Experts of a small language model.
Experts: 2 picks a token, a softmax router, a shared expert of 128 neurons.
Below are experts of layer 3 (counted from 0) of a mixture-of-experts language model. Rows are named gate (a neuron's input weights, with its number), up (a neuron's input weights, with its number), down (a neuron's output weights, with its number) and show model dimensions 0-159. Each number is 500 + 25 x the weight over its row's rms, rounded and kept within 0 to 999. Numbers have three digits each.
Before each expert's rows: a language model's description of what the expert responds to. This comes from a sample of Wikipedia text that the model never trained on.

# expert 9
Articles and adjectives
gate0:504440498543494507534529516511467506497499507514491480464468502473477504494511471484510442488495485452508524413510491516524535493500496507511492503499500538485490493476513491536541496514523494492509500486499541464490510501503573491481483504514498546505496479476485499490482449540501491506482486497539485488504544512500493462489483535485447494474511486548497440536466494486496509510484507461526430474490494501531525513513516502519479481500515521505512502516553537496534546463545518
up0:504483512442499528515482464503489495515508487460503505496484491494496488438510511473575505516470490450500455502507488530499542585509485522514504500514502501481498472512499545514491508493505495423497535498489501545504482503513579494500499443499499518509504497493496527462523520549517510473491500509494476508501486486485525497530504501479468519494546491522481530550511475450500509503509491501493492453528575529505525516506492517500503489505504474562517497498483501465499510500503483
down0:484531489505456496538519505473463546512487530494483509514499504525498528499497470549511501446495477499489502503477491519500499498508492510517472506462479495459525508497503521499478541463489523476500526507504528500460494502490531507496500462485500497473509465496488478509538513503479483523471560521483499464536471491450595452530500542497529505551509507510509515527508506503447483496492482488506504532524523549496507505536513503433512512497548435531530502543466500509488497499503530

# expert 44
Copula and articles
gate0:518495485482496499534521494500491506420521498524513552444509472495481500500492451536504522496484513477499508477443511506500467520484526502509478496500523479457511512415546504512490509483509503529485507522529503490529506524512535490479494511499472459500498535524498506503507500505496503462489496560489516479510525499548493497432501472443466513474449498490517545493499527468506491500549502501509450528490487519503529500516500492469494478502484534506457490454481478460482502515478455
up0:531538518510533479471494514506511498561460474498484481509480506502500492455508542486421477518531489500487488501551490511482517450503475544537497506493469541478515441538492516508507492486528511499511501479487499504508479485500499521505493466484552529486512496496497469503525500511536501553513515462543485539500503498505513524529498518528492503528507489502461472486486486526505540519514499486466521486543513495480457499467501531510500539499492465500582506530507492524531522472533560
down0:487461494524516487486508504535482456545477507549502499467489512514504501502495468522475484559502453495520511473461480517502439455514499461502535508528459494432491554511503553481553490488502495498500470495473495488497487563500500507486552500499494540541550478493508501517500517511493496479504533516529470467496518521498526522495494520527507495507531508473459507469482497512516510510504531507488479520503478506521446488464524481514476516524514501468465469489545487454474506464498523

# expert 23
That and -ic endings
gate0:515503512471500502514557479505496447516488472460493506483498508494508500554498504501466454523507522514477485515494485526552522494494490553497533496491536444500533509500481483516500533468517540568500497484510458499539524500497494551512525532501495509505524533466493461518521512512509502512453513505487469489509502549504469500541504496496536479479431514484484541502505507540486512489513501535517456500496460483495519422519504504519469544514501492479490523488496516522546496536508475
up0:536501550492539481501501537477485527488522494493498495494499489496478489504516498536503507494521462507506580504528500481500487489515498477482483505541507500500510478504501551502430441494507479504502519503551499517480506503494516516497478483514551482447488426516501507508499487496502489489515521485520482577529500467491503504448486515570508511504503478506489526506494539497496538512500499458506515539512543475498464530421511503490472494543494521510512501523505508507447495493512460
down0:430519503484490506495498494528491499482501539476508532495475494487491453503479470519484462495486495466538476455503484505524465505490459503476495499574543504506505511517500495504500455500499523534500491502499501487481514476483475525470498474532492493506427480489509510499505499492527504497544453488461492507527525474483508515525545473441441493493480506507501502543536509499456521469513529493501473507532474567533518523483473493459504502529504506520571464514518499537494497526519493

# expert 33
Place and name heads
gate0:537478500521518503514510501498471534454495492541449518543531543502549493547534503519483528523525493491499497501491520484517535466465526507513501496486500501499502514499553464542536489496488498445540497478482476493485475510550522478531462501504465500531585543494497507502505487516495505481507516511530510495505497525508498491456521513498479495507523530542462492524492499502483499499495492504447533473486495455519567503528500508524529483438477543496499539493485531540482486496498505
up0:525455486501478495515517453496483537503508490462477501500532517496489452524534507513492498515492505484545463505495514493499478443435553478498509495466499516512506497445481492499500447516491483500500507494503493502510443505561520489496485504479462501501507497512528479494527446541529469557483549517505518506479499541424503562473475499489494478509534500513457459514498526499499518495510481476492554498503467521512513501523501493492506493486468536512554498476489498492524499460500479
down0:522452485530473502552540494447510540506501495508476489459484466494546508489512494460500471511472485493500535474547519546500469571533514516525498491500501496489523463485487498479527537484507538498501487495538504515496487519509494469495481559464458472467557500526515499480504474515478474495498505496515571543527501480460474526522550503457477513489539518531506498496507513478522484504493495495470477530549513495500523533530474503538524471491509502524473515531494511511506487524514490

# expert 7
Participles and verbs
gate0:493524504499543500511462484511485453543507466510503494480486504492516478478497490532486500478513558476509478485535528504575522515529490513485487515499534525500497529495499506500520507500503494465498499481498482498459473500493480465498537476500446457479514508497475492518518461497514481502490491438514531518523489490529497536499477515503439535512459554468546506536499502508549421501520492485462485474489539471463517500556515440500523497466490497493519482468467503500502483497497508
up0:518486542496505523498510554485460534510499502485521505526511498488516499504504515509473459472508507513488509512506464505494501470488520465500477499492462506553497489499513485499474504491506498535514508529538521518478520500525495534450492498470522536488479521521536481476504464474486514496486502563517442498519566445497520446509500534492502509529458501500470504497514485502422496539509531510489473501506472477496485521415514491465484478523509501483508467519568532454514505501516516
down0:533472485499496530487495494497487496500503479505490497478466496477492501463542508488449547479513491500535519499521523512493525519528499497497461476492536499488499489486484500521512562481484532415524499532499499500494519480464529437479507475488500490498513518498559455505500492520501477536490507500513509550501458472490451535542505533458500495503503527522495531519516531522503475478523480482499524500500504481526487496498463498417530480500446466554527480497497516522525502515555490

# expert 19
Word-final name endings
gate0:474481513468500498479493501505478498506508445513506564515480436487506499493506521500534511571503495500478500544474507509482478528506491477501470500500496504435499500505485483469522521502484534484520505519499493490490505513486482461498500509541460529504543487478491455476462493522501504501487499483517510500486516529454417488469506496511519485497476495548504532555506539529545477510504472492507495515533482516576507433496517499532499502472515520509496506510519501449510529550490475
up0:519509517512465518505504491496484512508501493467508497506528487548494450492510490515536500473505479458510524524491516509534502498528486466504514498517504509514499500505507481453487498499493482505483504526500520499485516512483489471464495502512554489521477561538534477451499505506508513572521528515593501497500494498523410477488501501556569484516463504433484508509531509481521544492477501504506511502499491485525492500521482486520506494518469477485508433494516492501458475461477494
down0:507546517513482500497506477486477444483552503514494495461509478493523505471516508501497496502460496492505493451508484493506447463494519499490488508524498495510514500522490506487447473527500432499500500505494519461526521515524530516471499458523524515478444482565506493527524566503515510502495492476452484476500508514513521567545523528497455488532515546513515473457496510499442500417494499523522476536512485489502466506486502494507496525542500492499511488522511497496516528514514462

# expert 29
Foreign-name syllables
gate0:475431508533500448542513494507472492469493503526477522501493511500499522486488510475497496533471472479509500474483486560515518422493461450497496538524480493501445514566499562497492499422499494501499505484504447487533534541512488501500505501489477516525504487479508562514493515514483489498511469502467496508481505534463492484466511499498506497481517497437538521472462514500521471530466517518490507491524511493499510479548515514498516500515509456531522502498517500469485505509523504
up0:485527419493515500451516475500496498555525507548519502506496512547509479521543498494509478442517526504494549500497556507494471523505525577510525479488487524512507504492524503507510550554528426520499481493472535441523488475510480509554519505485499500504508486479497499499495508495534503498501499514513508519506500517514520478524499498490502510469500497552486469503505500479501471536530513510563500516461513500466474496473464493521498546483497527491491512517499506494516490536455468
down0:508500499469542538531524509479512463540523479557514519498482509497462500520524507494562508517524465505461518448571422521519497486503485498505483495455500504474499520489538479494508501505488560485429463518502501500520488490537490491493522524457501552509496467501505529477499499527500483488506488467507468511519490494521500536507491507518500517449494534465529469495500519456501541515499470508513512475496507542480513489472470495484547519530531491530482525465498530478508498506508510

# expert 2
Infinitive to and modals
gate0:506520522504518546528512386500503501493567455504500501505491496511486507484516558541534492538488500496485490464480445467532498500471498481468487559506423517496478508522502507477484440498490517470499500535494480497536489511540508473506477475490516529517500495496482537517522531448508501548531485500507496491487514463495499499501483487498499494479500510490482438499503449503494498489549496538510505532501497501481519480505488513468502536505510511463500483525512493504480482515520488
up0:489525507498494516471463555503486462469454510496534517486483490493531492557538503506500501480503521491551578544547501500504485497500493522508549459504538492481509459512517501473467508493504500489532463492516516471481489500531572503523481490492500485523526466528490478465440503517543497493495516495537458525493479498497531513481570502537519495502508514498529543467496502496490493505500500522503536479509439520504526491503507525511502473500479501515470493483499509501573502507483513
down0:525495522495499520507485494492496474488453482459511490482487494523529490493535513516474529470511500496543481543438502531505511529491518481479490528471497525510544483542508514494480510502492483485500541475492503516500490512484502473546540491507483497529467500464493503509502513500502455473485483515494457506451555521494487509498447515500461514523500522500509521493437552499471497501508590493517485511541525526554540469490511463478492510502509467536569475471488491481478519507472499

# expert 34
Dashes, months, event verbs
gate0:544509492502514499456509495503500485484524458526484499509515525478507478503506510523475592500485494505507503499495501496504470440464457522513559539498502558564503497517482510518480516500497513509518500519503490492454500556464563506494511472498505415479502484479485540482509489571475499506523493514500535484488475459501468489486477438551501510532488497518504495500525500490505498495514501481509494493474527522503506472499491525501487500456465549495515514489499508464515477483502499
up0:505490526486503505530454507457500546500522502451522479477519492520512505474500500470527497520489500480496489494457474516539503493521498459470494501513472509460508500495545510452516500479516498526500477507487516550563457495507456495483509497475503527540494500526475501500491515503515498463471500507509482489571487509445514513497532508395501491497502517501446500492444488530485490519478497506453511515513470456537454504525496495484517522509517457506489533500486485515447499514484501
down0:535508500500528465510482544498499487499454511491500516482456526469488542498586513524550543497490535475494500523491502458523550498515510518493499517513542499531491541498518535483467476525497503494530499502462494498494481434463442456490475447483466503519495534505443507498487466501520492504532509519493494500490469531525503509505523555498529499465511491474510491495500496516468492483506471514502555513508520491497548489481506526473488580476504497464499501501505489515504492517497500

# expert 12
Mid-name word pieces
gate0:503507535509481551481495444553492504469487479495498500450551536500472504513467493483479513491480493497491496502464521510478529472493498500516500503507509504469490503476497482475496497500508499533501532518494494521460472503474541500500497484490499513481497589518449485492498466535481445507496457513473534477501531516504482551474502536482503484506442495529489486498448493482521502531462533502501492468515467512497525462496492456495517443468522462450486535507449535506484478514481508
up0:578468490513524498495534499544494549504496505476464484476491532493547509488499517494500499458489501510508527492486501494491506492492520496414499535460534500459500477539465514503503496500530501516500500496503515483475498525542505499501462501488504521486545495445497511554513478492527469480508474498507493499501504528509501500497509531500514465500535486525489477518514481461510500457538546517505467477528529505500529515514448491510500544489460539412513547518507497497469528525467513
down0:481534524500526500483510536524493514470510499492529498478493515507491472471484527531500477494509506496543450499529491506535453484475478487405521520519545537472499522527493506500456499540530504504538552503474500500480527483466578511489491495507496525498511511491473506512476500429468523505506502545522495518483489538488472512493482512503485536506506493526465471520513537482500504524471488484511552464531508541493472518497532483488492473499489465498496531429521486487513501493489528